python train.py --d_model=256 --n_experts=16 --router_score="softmax" --norm_place="pre" --norm_eps=1e-05 --qk_norm=false --optimizer="muon_hyperball" --lr_mult_qkv=0.5 --beta1=0.95 --grad_clip=2.0 --decay_fraction=1.0 --doc_mask=true
Below are experts of layer 6 (counted from 0) of a mixture-of-experts language model. Rows are named router (the router's row for the expert), gate (a neuron's input weights, with its number), up (a neuron's input weights, with its number) and show model dimensions 0-255. Each number is 500 + 50 x the weight over its row's rms, rounded and kept within 0 to 999. Numbers have three digits each.
After each expert's rows: a language model's description of what the expert responds to; "gets" lists some tokens that make up at least twice as much of what it gets as of all text. This comes from a sample of Wikipedia text that the model never trained on. Tokens count by the router's weight.

# expert 9
router:459486438528496427647449543584497470472479491438546506534550582537544539540405523457480470515462490455459500496557437503430561562511522520492481440500406493479550471594521527504482494519402493501551493524460442473452527436590519498467469468522432503468460451447458477472463467526478541518442508560456466381480508484410481445589561555567502410455490482464546532547543504390467541622546489515397380582485500537427419566536410574440474535523460411476467538455502575556466532496471461508454513497472402434433529519531511543416496537522523508446520498537551563446537432468465472530492532565509596570466478531517550536466517536444540580450451467592530494551498466475498469454513405530479421530567609417522506422532411593594515460489541432432417524585471453511502442409482476
gate1:476459516552587447502565581534452516548415500551486470462502558582557488505526540490453488467434517447452426570371499575458428540477522512495469524492506472470577533497477568520549467409406504615589518527490553418512392545501459586575471447510572490531464452542525395551432515524505536475555526631447495501481500522468520553499528436390441461549471502454548542546502642547451480448464546549530462521474546503415376550544570504496432433502469414499606540560463493498552485543494534466574485445561426531581529493475486547514457541489569384493481473443562482436426537515456557502449472546476504573488556531531516581470523454495485498514469513527479479488500477473490570492476389596492513585477526571455475512509616430546464441499553568477494469521447559385556479446547511
up1:545418522478475570627499542540600456594601484561590484536542506595452462495507564509559494447416472518458570526516470511534497533450430591511534479486454465527542491478470551498512465474491569551507504588518482562522496568466471514518564407432498504538433514503434498446502592431501583440441500503519473453507436508516545435497490459548470414453545413550551491521475560456477439645589431454523460498422450443474397482537517576429467557566547513500521546515480615529406397511473477391572501531490457527563504431525420415388503463444467483510519567435639533529538571482498480493436573531488537458419531530521490539504468606485514486471450399533541470489502551538406488529470503514526564558438406429547499522438480528475503515463511482524506467550443442471525499526481572
gate2:492519584540442517460425474456501601474455551422608555438453570481599434543459521463426506482529513486514446508440530523515522504392561525506382497560545582490526487549461409500480510533451461474452543472466662432447586493449470514442434505566564558477580454422479574501502488449489522495501552490504468454445525506501527496491482534522482486468440531411432482522529498497468535503456514512454525544568542451572471496531524476610489528478606560567572514501504542465429494532472428544461486504436537457493453459479427377498508549521557436441440586492508473581571443529503462520421475409463466443434547477485425597450491502442458477519548471434445614526598465584527522432500594529481631513469421427560492511582517538481509485551532502560516403500539439475545464414527488
up2:479482508483512466533564425527495470441465579502523489567486479488481520490554481398455515487532510568484405508430549527421569474501470549532498446570499510464457437515491513459541455528521450584585341550440587609479506499524618567589529424493560569524556483534392453434438484510546622559507498612536564381566616537456454529530541538451492511512472442571507497465489465523487544439500536470642535438503461487540435477509441550511594447548518423514453529462584503488557403544520514532541547481495553544611539507491557534559518437453566538481433537449501472518460418447474522582524516534476415490462478541592451494517518544514463544427459456482498464459547549463562534531497511569592506443515561519495552520513493494358461493503483586527514578474447466470425464516503517
Description: Column headers and abbreviations in sports and results tables, such as W, Notes, Title, Apps, FW, Preceded, %, plus cell punctuation.
gets: ".", ".S", " +", " —", ")", " %"

# expert 14
router:406545432524510490451552488475419611497496488450572576527423584492532514498597490587427478388565441505495532470473533521596497614494487450506551516439610507566559515507490568447512572473490468508444497400559430459521454505440534571579465596496607493462503485524557412522481498441532543448524454425509463489557488420610580569462494417533442539548545507529501420448387499400485496474421534493527523502507511424513573481534511581510553540524542524504483510523580427480474517488447494543591569540548478553450571498505392506551440477507463481447432564502526449597513494483448468557533563395453385555462496475477521462451502474490511462579514451402474497488485512418532568525515496487567532524486542548500459531479543446526499563499435546495591529516508469487524543432552614
gate1:514476456538504502520529537406574526426513503529465497370465481552477498363463504450527513430518537411521463421540540503579475487523507562527382553565476572485474441477455564547495525494600458501469517481408477570566543482478458541521510516507455459625565462509589515432462484441512383607526518500559464498478470512530493513603511327470534422495421453522398431496482409561460456444511505521517418495521522526511482569468481541528561628479457391555417508518522565525486563547506535545514488480489505465480459543464510530458466518407535520447544471520588431477517488481360502507588535482485387514487523543490493547432501486431480486475482446525575428506431434587537471490531547550390556579419416472475487515528523564560499485507491462492586455462500549490521533506487502
up1:531477595511487506472524476534514517407451496508439542513455524542411548489476525533505504644548511460604478493451469381468527552547505474475542447503392523499492524502476505500483456496511474555537572503497485460428429495480492399507477572410441501426552522441522465474508480511480492604536492459445565590535502556538505506494475595483535482550435488525552524455537449473517479458651496484542543596456470504496588468566447501478499423575582492412545492455521458442561566490471506446485496475463443623521495547537458497566587566557466567485559564475417519437463506536460394456504561552390477493519421375541491504589559562491473456581474563552501497441480418469581516557494483523451483464482416480529420511491570487489611535548500595467467515503425627582540493580488507
gate2:534467483490583526496506541413427513543552449350485467474503514547481523457466469436431419540457576478559538513550542444487432380487572520534500482559497468526480532461530540509499483546465579463534451364574532532441505393554490530517504501504453528434478497586489516453512512512531411451512442538465594466502544536524492492544522598459512554518419477541426528491571530457516482503537482462521509465464429446397451505514513473511522505436427560531445477574509482411434487567405502446565496516568471526523439539535535469479452467499517502516514390509576537479545490491622531492396515502464615457519503480403547528418537450584477413492430554438470539531569434486398524585549532502580384630431498555520595489511453468470613523530473595491533478535568478485478472548488474
up2:475466514551439430477488466591500507558495503576451578551493487477529486509523434511580440516523506547483501541453565457508430562481544422532447467448538537675588510447513612435483475539536524544507515538467476408508526497429403480545537485519566438476532574597366476572547410548492522507469583530512481528539428290512472495508439420565451528454554448437486533418432590473554571514486454501466510507496542576531500504512632485487518452533556524551557498539533551453439475463559545475476514459543475557456438527470531535537526573464565495490497564480424427467426495411513497498484424441512478509509525450512480477520557481524472505514587479578527425562482551524503556493481474441361480448593465535553425542505529583417473563513494534480433548485551497551483511538485461
Description: Verbs was, is, were, has, had, also and comparatives more, less in sentence predicates, as in was more, is located.
gets: " was", " is", " a", " as", " were", " be"

# expert 3
router:549540535453507482523511540524418439452394578484475520542584553490495525503422406410508545538547435596462478510550390450448530468445531432529447552502450491476492522488521513549423465511592512468475532551601560543446523485454526466536506545560447590559471450540474500577547428504550504607541500533565520496388428525502562497530440569537478409489489507405475456422518486571533563529621374501591531466614537548514514532447455523514545578505414579485457471532433590456501498452481423548437519490453547485495470445493624534615487440461469513447426462494527497486496410547494523526470532428479524421506499595471530536606550562503496525473403486529531458487462496471519499460502422510492466563555617498504517477455448540559587448479485512416512494522457532500470491543423464
gate1:367576434459443456481496577489512484488482528480459522508481495418414473512527499470462627533529539454494523373386515529475545509470487647520518463539480493485460583480477512483543634544508505440453478467548461525511527479444442483502493439423514505436529527449447512507544490404414484474515510519503444556499589583431514436490563498468508512535539542477588488608480558431566557496452523424545546427461463471509514473561500510493517557456575464495565463501456525491492509554530506537478480518435510510477492520429415467442507476578489464476529504415494450513442641545515526370458419543601511564597569457537546501462488419423496536425513574585497503444420465649544490418517499425337488515487556512482504533480522473513493534528492598508526460481513453544432512540539528
up1:501498528542455390448465478477465417515522625520473519477494562493483629518481518515499503387450458468492461466587393569529442524489647487499435518542449500511508532571481560562508456527451536411542470458440548488488518508472539527542474522534529506449496529546530579467507514497488563569483418487525548478501402549541528550533431425459419371486629425505453497462455540524537438532529458520425517505572482521519360463402559539514454559422508528526469483478475485449536591574516546508430507443495514481551510476456561612505473421588541638463514582564495558520520421561503504450572566550481477485482593504471508553448392593517497494465483483490523520551514564496538488495510614480555516499440487485502535521529530460451500542409501505543518442515480613493505376501568517
gate2:479550495505547492546546506568479491525562589444491543557518566563405432461548470437553409399514407518424438542540414421539452486572428503400589526444491546489609448489415502440527487452542454482483478465452503606465459492480570458599539520541528464455571619477583482542603577434354479560519522518481440502519481511505519590491476511504536519466517473530458501594344532501551536581450522502465539523508462477445492496520531492533505501565519493436476545447529473437533462423439525454502531432528476521487550550466575453431534434457477477581534439426518423512506461564614480548525503564534509590459526419496472436544530572470546529484475520435481512422499495518599540523516453413462564447447464542495496498499440603446518579556523483506522579464514481478496529423479511
up2:514442440535470557573479537540541476487511575465414517548493535406512450494541461592509507481510495521480539559547542613511460495418436709511494490502498510555430573509492624530513564503564563439454488608490517452546512436514513537412525479459447486513393483505456563419427522424508475489574477490544442484573493490533576527486571487549474629512455450572528530495519466543479442525494551431529535523460383498489599518464455455407570563476417539511433459440536433518507515452534507630406486524614468501493498427480543503500473516477557465526493532535608527542532474553491450488543518499444469440452461483554500549525544424508488538426416523564500475503516460552411507543518563594513495513480433507480461468541485537503542449541494450482514437511390604506514493532380465
Description: Tokens inside species authorities, Latin binomials, Cyrillic or Caucasian words and name fragments in lists and tables, such as Animalia, -ensis, "Forster, 1801", ъ.
gets: " |", ":", ";", ")", "us", " vocals"

# expert 7
router:533568524546568463590487532480433404453404533484450469475614467569512461542432396431549534501483419568495518535466436491423504530415491379523452580553517458509490515509470520540475489473537541447415483601557605571526483529482518499493535509592438602589443472521457489525529490534517489576475544560601505525459498521491558534492468571539484474532445489434489493500501463565512569555570370546522479486566411586483515511527460452501538595483469531477484443497440622454428557458523454604480517527464486510528485478462616466589530497503491497471451505508532523538489389524519499549462567479440568431510438586479476545562538557458469461575497551540521433414453540452524419440514450592453474555527509477476461532453539532563534425447522526428447525565421541472429455551458434
gate1:474545477528543476537507461470556547489506524506471499570503550508478469585472429431607469493508446552517565550529455532564525519456522531471478479453518563565542483430441554531433544488488504496466447474437474543524499532589534481624512559573417474482562483456533465557484526510446492515425511462562541493445487454484512436526487347457496504517545508470493525482520500474505572539487520545501465483533533451548530577571413708492526463569510498495513526410526437531418522412475431480540446515463400543602544481495483514433599531524488508506452433505500522475490469575615539519455470514534523519425536400527584546573407508538471552511515400480477547500488440562414600444420431411391547450478602463486528421492491516490388549539464455538442523487458403618507502462482500
up1:479476481424509485563430495572522479536481562521478480486460510558521545512534517511531478509437418405522426583456573510479570444511450469478467498405471424510562566447368463406518504474432486502471461509521541518499498483441531490511551572545502512479356476469503428607502541535508424480451491545504478521510427432416534575488483429463526440527418513537510532432426494468433540477489528553482367550449500424494410568613433442502523404517487521569497556469568534483578526527404486420595594493426532531470595495520465565477507523519508545547504458501455499515554420556566554535477512440548529510467533483488546535619534458516451482566495588494544489438530520521428590461527587519486501517563421558528485564474445495516533617470560499521501422581485477480426496519349479
gate2:496524459532463537473543459482503607573543442580486545410517557484470466565457418488522589358531520475402478444508510486508421540547544475524449498473504469512506477580452559528532529596521498548465589456438545555397539569575525544518491494479450517464509506547513456557434507488526471512498449570520551483465587477589491471487589481542568646525461483498573500607524508463568424609459495550486384451556414500535594437470496496484544599400512440475482546518542506494455538586529532431607475515499543468547506489517519481553483532457464468518536504557553544514563526444519476466563518562507529584564528428489424530415506516506554517498502457413505562426521377617477464561531516503500564448470528544530513598466506434428444502543543502480496529495444470501496508481657545
up2:412478612459570489467508507558483515506518441517498512472533598504474590452457505520446520545406468476481501512481522593507520445501582548440502472445443420515436375481463464492521442480539459428627504472489480404537591512459444478526544411520509481465487485456584515467528551516485499489453514542513441498484498478556454555368418485468452524467639506479475507474500389510481496358566432590441546495488448532559484389478445594425426485446497542438492503484514568488532526532458489504465556408484482500477443533514409442515554446471477560527481451491545504485484516440539549598562481520481572504468543490517543579510548398509544540548548477531515503577439533502538560545510438490543464537495483513575512622624542535617557466515446586592515555525473532548505578478543431
Description: Single digits and short numbers in scores, table cells, measurements and numbered items, such as 1–0, 75', "Veins 7 to 9".
gets: "0", "1", "2", "3", "4", "5"

# expert 8
router:507477530573516516581466453428604562459453543532394467489467459471456577507487497481529503422489582503516478438450529532436477490512366558510522437541441444551555488541549550459515557495561534614435462595452578594540446501561390515551467494486502541447497429516455573450542483562525549471451430510476551478557560533592459518496513543444443492530487531523645549606534603517506457467524555519509498483547581506447516419515549360454524538448511456470515571460470452475472498465492480562462482558501515469587505496523425429467517424500557489534527625475416556517446470475436481430440522432447538468428473485535506542456505466530553444518451480484521521508557573584542516486502519581431582372529549594509524514538467498425530565482557575506442531495559570489429554463470519
gate1:514406524439477508523569493428483480484550493410437511534499493456508518616491580483510490462423580510498472486423516515485533539514498496440502397488538508572541508422463508474520463506506609521441520404513504612478529461558457547574520451400486578433538585492448477540468463547436428508504530443489512550441554498500537494479616596475450494481508432514592518549557531447576456495422478435409486535502528543508463544473489495514392458555497544538515444528520487508536522483493434506578449573412402564445493516502483451472449534621425476561563533424421440531533448504515507389513510526562546554465607518465511510492455493543517409593575394516475448574567543451506381480506532519474467583521438471511585477565453489533445528538541510486521525624434438432508533545427440
up1:579424533555480501438564535418525502583514522489449485559473589601436477515525625563471524434543615479448458485404560465433524547488488535477502474456530440514474433498454449436561535493454548497523547512426544522545543486560440566475489472537380566482438466516467421552516506551434447507538579459465474435435544565452527416528518450510480519463491567448579546527617482385518437582442490511501548495558508537473432507510526648478459459475488489417478471514463456395529532490509475497475533528461490554528484418439596520511377508521452487620557503418493411503426495496519488492500514455511418549516438495528447457455534520473528570533512393471445398534564525422574487491518503534585474550556457571479543462585490530469490508491572523512384570576525484471502476507468532
gate2:491486539461538458510534484513544525478512578482532512460394533632505487548510540558475553560561565491463451401482577500513495536431465477596569533493497515496518440520511556515518443495441495518592556540500470507523513463503425560533458469508558434500478543554525447421472496602472515517462569452455409343560600462499467528471494507522479471453511534476553401551477512440469472520543549505496466471540580493574508536562476441386464451532420582466468504528502467484446479471520516429472417398481505523447509482452461493599594539384512490506527501444499519554462591509505570432632566610481523472434498541552507575557568597489459514450514611531556444520442494529449532543452528453474468462520447467559587494420468555543542531507491457526447473454534498396546422643501569
up2:485524521447440483501608449485506496451570398548428487483446568508490492451528552460481414531535563507500467460414451507506483614459544477458560490489486478516537538489551476474443397536422557467627518502432477526566563437532501475414449540522454498432483475545472529484552557512451585487465467508383471423456459584607483493480563540539397453426632531558486538509467423602545440496522455545492480533487535500488454503514521511499473506441535493430460474550427479430429497490532473519403560536513488490498513449435538516492447481507546407528495445462583496571444436468564535570507442526546523477482510596536486436509381589461476364519466470528523588571499550511471503524438533483523458436478354576484438517615534467534474543446470527417519544459574470448499502601512477
Description: Bare spaces and year prefixes 19, 20, 18 before numbers in infobox fields, tables and dates, like ID: 2399559, On 15 February.
gets: " ", "20", "19", "–", "18", "17"

# expert 0
router:552490494462528472518488597495431444470403553427485525549611515490494464534439408442527491516506457627453515562545422465516540470452486452519457517543493460491451505469523535530490535549620455461478526583576508515464432434436452455473448608534443526607491428515448511545579433543574449576534543572489548471441418535450536560541470550471451380504443469421457441447482478538594565517570393533606526523594532577491530498509452485550547581521468591462471512520499583514472497505524437568404543493514526485495445502572617503608506500480529601473441455502505447487506419536479527495492452440538527436517521550478446478528513556520556543439448465510557430514546481462459494500479503532462493520540564490533525505529497546544597419512448480397478521459467563467505460528371401
gate1:459532488564425451476484448466420488405512526557464461585517480525537434441461494547532522495494413495534416532509468604508470569504560576426471474516412529428397485560548492530491467477570455516451509504571489478512499589492507584441591495496495515464470533520590648490380436503495550599525418555583495526450512416476491528510441528483597498453484489413517451540440470509537457489542592501565582454370535539491599518535509524470481498515487455481423513563614364537445567442523453412454422518540536503499582570535485508503495533544468531462364561389520522424553465475458486530476569600457532455537586444579542507503513438485505584522486522485483541572485505472498490512457446445428472491478528509437484518531513497462451467482508427508487460514560506450506549476401480
up1:527487430531475456424468428520481445483481570504473520449591456410488515543501473519522523458519563473474488493510406545512465545514539431447497545497482490518409503515520562538564528498474472523488469475486462559460460489513430524483508536513426580566483490599435548538533551540492419487487410586438516448511529524454432509464479464545661485593479495453552505473479444510546480447427538523390559554560482469531512506512495625447544426478519448511491527463569491517422546456455526444543416525514498554479486559588560423492395511508488468485527494472519486468499477419495482435465505486546348459486491447527571432479548576432471468478482543432520474542627444436509584558590451431516564459506615531566495398375434505500476467508617530552551459460558372522495570419515559
gate2:412490518532545510433429409456536388578469463516504509565491513502510528481563530476551532553509445488576430500523479544468476500444461511462510479619472546569518469485504616600473480418468490521465551512488446489488507574451412494550566465482491421485395496471442525500524508480547466462519451603561545531529501403501486460570443400503567443486433414493487518599590504408499445523497576459476511512531557387452462575538533425503554532458521435445504606618512585507540530496553441564506479426469559478494439576491563519524490552479484500527421469568575567425588497449494451483510563524507511485447591417507543439508549476515488574513409502469491503491608496590494507493386525500444509398426600500519483478514601509428491528471535536472462554517547470478472431493419552
up2:450504475584547507489453539523552387433502462532496472535504600461490567466479420478565461386510453506576520522485494443452528501596438533584523494603607495563534514422474506530466614522451597581472540535518472482496433507478404526478486376523430492520496534477533459617546549486505492517503500553513498546537414464566476456542523497501526484524453439436450520581590448417426480507470506559470458524582604460437506590555568451480535509432442442518501612565560508475429387493544425571488500518462508462501492504498559478504488481497503425492510439534448630551560547457435534410483616517598442485521553495443482517436513428508493532510533494451485460550551537576507530525526505503424520405440505482517456465438583527523473529449502403438499503459553490472459461426410521
Description: Opening parentheses, quotes, brackets and table pipes starting asides, dates or codes, as in (1884–1942, (CO, | cells.
gets: " (", "\n", " |\n", " |", " \"", ")\n"

# expert 15
router:549544555498424434456498444487510457507535521507568554466428496418439513365461483488520496477502510512502476451553423596607513495504546531422520548516529541500611439484438503511549492479458521477491477470459423512513532546401649560570557454521570525472524515496609507439622462532467472456511466416572416522587437445539460450496592525608522438557543443512470433503524525437491547472508496453505557470455468528592496529534581532455459456465558540545455481456507462453566554460477590538570410426404465531441458543505557542465484540467499467514557489411457383485442571568486496517480510531524422559528561366524525482519493601496432472559582544421469531506468488457465501516536444497457561569503496449490511505427560443463510539504532452576513563457473469544612463547544473
gate1:520514490531440632452538530326542431536446554517560569472589370484524478480438523464481489473488444488521538472485594567539562522521420444498472514576529582494523548557493448480539449578434421464466437458517547485607605577559494446491445500513518430484506560526567467446512492492506544469546519496460575568450574406554528476417478558527481445435542406449553405480510494482417443461485496468489536453497499546508527418526542555459498526517545544503431475525505533431604473528489553457519439452493413508493541411515481489490533514448445499489559438528559456442593431536511513489540357428488450614505550437464387466568607483595505458504466511501523507504487518412477463528545519485507519405490513473500543517508483447530482473410504526409478530534515563466574413465480507
up1:462542419510537482491467511424482519528441545552489492548562487567432524488447468583567430511607548540490483464514528489501529447543561513485547424556558541421525457430490507459468512461528506491578484552430399588541529475545520479551579508532477470454432478485457502452496458527475528440525518531462496487616484485508608495434506550582441465568566511469453561524544542551532523555470534561507532541571497531507396490523386440425534507563524467522603485513483478479508508612408577494525436474434482403507549442381427514502534469630435369447514568445481412598512521434547457413500565420503514538537452472581489431483546460455454547516503527465453487557601495459456564483365469527387513540438587480498504501497600480466556528527451517480500566438482518482548526518531510
gate2:417552484464493471502556532498496428555443487508589539425533414460511533439555437441436466477425487548478423462555572464424503473454532511499438493508564557445509517455522444421482594531565528419445517471501462456615430502476504524420469561474439459458463489459496503555395601439490460494411504485427560508541561383603520455485544443521568637556542555497470609499444446472486501480480388473534379558460551481526612438525484585442479515499441556446556528528568544490512453469419566599515499457455522483466529524475520519531551531650522548507559492470498444482472453533434514487491528476540487565445440598511524464479485510510483587549476452594498485536449459470462454509504479426566453501486467578533521484515528496528530546509474476571468450571531478414577401438521471
up2:565489500524396593472465488563496461473558542472570500627570513394448499495475408558579524516499496508474521566488486558515500532471482455469477514416414429524402487594416469472444426474514553671575409503377439564516509408416557507533500472540524415616561542432505487426499536472472488476449528518602504416535564445566505445485454493503509428407594560462524522463514573439478505542534501482448391507514547587519557507422468496526493469484548442464501505428431504448516479412458470499439532591430455492412494501534475483513472490503488502485478476502540495501384411509549562487511437543473456486418478420523545508522462540553501538570548518592547442440456493493523527450513551416518518498521487553446485542512500555515468443476483434504524484468375449472452482545451539
Description: Verbs and verb endings in running prose, plus relative and subordinating words, such as which, where, encounters, recalls, committed.
gets: " that", "ing", " which", " to", "ed", " with"

# expert 10
router:537571477516409566397533610498631493505454514450579489543540543516449575482459528549536588543412466554594480463593569522583490504544480536432514490551511501573484528461487473560556524504520506468598489410462546419556581523504509545417593473464468465539403606573539456493535552484487529435502549435460530582424451585544471477508522447550592529525610537484481530456439492454561503558487511578465444520504544510486518529488554462523481551571445523562485492524446470496522499482446525526561507486557536506578556446526516588557486537501522453499570498517469489543550554462511532476444409470547442570431561480468422427420426400523496441446590591472551425536464547586550506398506551525486507381458488485503555516532575458511491448534407514480520486413521566487457516480543471
gate1:485472572582514470559528492456489543521413546415571480547487469563430504464534469528533528459514461498544447404444439454541568483497434522495468478504554466487559410457425497399425436453467436470487615478407593473477452629421518515472425459514521502431437516526491472552544505602541541509518501554430519492517489603592543440489493497546545365556496501480510505529417509511549404483460433457519501398523526469585434558439519528531613459540523452504471517443539453462553525530457531482517505530453435541559472386534509463421480511529458474588573488548474458487517522537480467544534618487482477521606416462474553495426622481567511458456525448508553478426535587489565462521476407505536398533483504554381537481496513479466481524472506442430509472504527419520540522501450590
up1:478526425452502457511471542525573566500475481468498613475487535513540521430493486577609543507477348494496519401456533536526525562502489486422520459540563566516492508567491535585413565470489452453525488499509553488518449549461427522550547467468451519484456578559484479432455498640438460486528458478541465426436515480483485516536329446537474483493446518404504448595555503552529533557421608509531547468551484522588498497444505554485556490530543504526461411558469473538543462535447481470531524484573522525578566557577447510444511456479501457459485499550524622440474588514519487568493479499441447585484548562498537542513525470509482497477468445573571530480511505513616502502465451520590473527527441484566506382437426554383423546598579456504554543511470537530446417436479406
gate2:528487492473458489522487495523468440523535506448530570518525525444490440562463516497568543453433519513407563507452481419461551523621542400447504581505466477509481541415436589567552478486486529506544476516530523551516544541517503550386593501485611494518462547517439552565419467600540536513475522568566463591505529575446554476460517413497481512494459506586609476528539596564482465484485419551550517513486507496466483476471474592520410522494442561545540469471436475417528527456456449515512464507606639587509445478518565471395529484512495445536490468579521536519488451442467488518466501510410418494505433542518534465478545517592495488481495495465525519415477513480536541514648410504507481529389523462616455491485556475497596449534547493535401541452555548465506515661523420
up2:497481575553497539489524529507477518474572516506537443511571515429431511548445554494512536527541460569380484557518482439481548569480499445525479555538490444561488499449481456560583489566482508437539475508459584464405602468423548550489539555485548492508525320533445523486493464479537564577515492540545535421501537525414531559434622471494560538500553521501531514481567499513438477409492459455572524485513466571493422533482438567518547489483436571465472499509468527503486481454523468423354503517563567501514425527408590432468548461491548428516544494514505584455423440415516454501547525468328511532457431563420541571497484512500404524472464497558504559544461554550518526526597521500520456549593461610528492495398476512534500548457458499537454488467506482441420490629440484
Description: Commas, periods and conjunctions and, but, though closing a clause or sentence in running prose, as in tried, convicted.
gets: ",", " and", ".", ".\n\n", "),", " but"

# expert 6
router:469423399456486507527483432461504512481527455523527454480470519429534520465499531467454571526533437432493425522450557467550374503493542474517572496488455508413417481478498544397539517399449528484493582492485594547458489594445557506543597529424557583523473576573498572519472507505375448425449449412443560519517486485542428545527515434442524543475446418579499418495472553446527413523516515482476477509489567358452463533489517537479552476440471534489507532527563467556481484575508575441538478515476528452428456495566466490465523541485495548473553444525521498471472519533509499505482457571471496543544494441567415401516533419467545596428461465568542525447500485541538537604464571443455608480480472435374442472396579490503512532477430525557514544541483352469576545477513466
gate1:534399542521483526501480447539534512426454478497470560501552534465495533504495477526481458385548438563479473402487576599525434530477492474472401541475537484575517397426552486477543505546533599485551398505461445483587509488525476529393574496512599481439599481502483537549455502394454465475348531518503471514586508476517420502502463450505590540471493479398442489532520462439410496468525488500569504526579569531506400493531467577477521508453560562509523515521539553457581537538562422552594561436435551503556488445509523407439519473519445488476443526499477499554482554499483475464474569534489557489489528450516470522616489452530506437569558493461420500441455559549624565477477495537575495501449521556397491534567463495562492552485586498583611526543476576467485528535580422
up1:580428573452543492537579547448495457447435520427524566472567527521482424524423442453510437559494484465410487391634510459533426478511564459435599526561462472622434466492554469441490468505489565494496404448470383517532491550510513601499435497569446535476504483442493497559474461489456528492496492490477480497560556493567483539488503506516534470509528497505433428467532517455506530470536549374489468453533452565546506447470496501391526398480490501491567576471533512450610499568573439545535531585435507418495452420471531490514488500601465536380441527448468523443517445560501431449526488444467466439470542427542529565525614617466447389467552536465469490489515527575534534482509574556565534513486545411507504511475450597488525441520479603515497547507450443520444553545448455
gate2:451506533480564569437587544478522396467523533484521460515454552470489426567495528521502502521546435511537567500510578513548490529594520439456492528574487545568468554503546484449472497456480438517537487454438461403499456456480516461509486511625518524424479459584483510488471420512562568460549545499471553532569523456456475448428502556550565505468522416484449593522558477409468537458527545511479529541587563480472447542469632425453523514501431499491430499532461493489396500641378464430482453441590584553389502416484418571559428503450546578505598484485515510470422541562505511460431505478567553550460439540526527538533484512560417515510467470494528507479509570526540479515448490529623555383595520423594494438453437471437486522599452558492511513534523479504590530516491494
up2:440526465463508493507608470471398408534453445536482456491469456505466578503611515478545442433492505500471495500437634500488440529421491520513577553484491457473475566441522550478534501482484426520562424439541495536520505508461421456551520474480444381466563432463501474486535509518476530487498500534486515536442498410559530363535454510514508554420482532443522400555423504430499445467536549508580441544581437516489413487423587516554488508407503522536593501524448458544494483475379583499566535492515565460425532441555537532517446498461448505466499472505437575451530444467551482469584498506449553417519606552351592485537466501481504478466568441515506473552459538562427624470568537474500442514423508426550540463384461471532438481529581489440489577472529451545513511557493548
Description: Prepositions in, of, on, at, during and the article the, opening a place or time phrase, as in born in, part of.
gets: " the", " in", " of", " on", " at", " from"

# expert 1
router:489503498478501582641447468520542485472474575498471473522523363539440518587530536530461504518502540449494486542538457442442570438503555544559461567541482439444484526453560414468431535490485544540423505618587514474453523516541451457448493540490512447493556480492416498538505532403548477558488493420466577534509445394532597492462533499552515468588593545434462450502455480492505487525494486488507529433487568501532442537458423527411559564470479477491553440579507455461446540461576382547521420589518561519510465600492515512496442536456551537543514481501573467548527545522544573462492508507480572457471450524389456545462443446508584583440450452595606468565558434560547561489598453503433414491514540498487518489476436573392497442447458561510481461592572557500495541499454440
gate27:516470496478537575511556409469450552545526417521506508517457483464480430481572446464561493533535453526518509497500484493492471481546548580512507544572506502478434446479499475556518547496409548513470508442422482538502586433473432492546487494502503393528465474438566399484506498471541508539638547525474507552410486597495546542503557429521529491521437582519516480492499509499529451609482592494477508419602497423423572531558535493635503506596464484419520493534578472591460470530535508547543524412430443583573533457522527577419592459460472458581468413493522479547575450530457519495458508574409579451488507482618511498487554471546573515532467511468556584552434547457480461534552527543575530440516479482443566496387585535476457560426471579480525557440527451441558516600415471
up27:504483595471434575508493431417450475430491486439477491570467453454594538545437528532609448613581560547457437456574565522429560433543475511533510527501584546478490560491534542509556531499427474547555503598491522495501512513474498585478458550507449501559491496504462476478541525434594513562442462508526419462402537594560443469473543429542493470586526542523648519427481457487536455531526511446522502544505516441449507466574497504550475486493407468428536543508463462483484378498471570434534496515452457479530559427534491577543583489425503418572514488426536543559546467524498519484421473534503499426442542535503483480641544546536562560545601468567500598556476587527459523502475543535560463511482365524477511505404440515386515462509496553470556526452568460436522473499446456
gate28:510491569501482451421489532481551541475422536511528537516624573430528531600508515529499428506554513572490466565530511447579432499523471478524542392530419519495487419505464517571598466675519474460394469598434467400489494504473395490488532556555563497462512535526466501411518524558566570403451478433419495534609490483444581544466512550441560532486574454460400478515495506434490478466394444551488579450530465483486497560505533442548439462508475528487480462415555452491573458468513500470594523477574316498504539504435484552529433549474501544559522469525483467521451516548563362415525458512518492496528491495533491496550503392406506524465517479525488472531506593538498470512445548536494504440516381482509512483443530520432563529535454508554514513508489482412539506503450508
up28:534534436513493564521495494572522530477487525506508495496563503509533430531610547532453529500598483494435370463482514578597421557486467511388505435442507425490464516560482542559501498510524476463550452430544484453474482616457464434547506526467433439498439436589516575485512433377530543538462462476523530457497580526463551445482454538556456618449530549464538585468562511488508549496390502442437587521575455459478423570519475522536512477486477517490439474569483407521461448492565497481538529591500487451576425549531459402504516424527510468475495478554475445496442442529493429456432576563482532491566462542483499495501566549529539587529474434466394464534416515543547567476464438419434469492361454472477606453514398536430521493450561531537460483503455378503542489470467555
Description: Line-initial dashes, pipes, colons and equals signs in infoboxes, taxoboxes and wiki tables, such as "- Elevation:", "| Team", "==".
gets: "-", "|", ":", " |", "=", "=="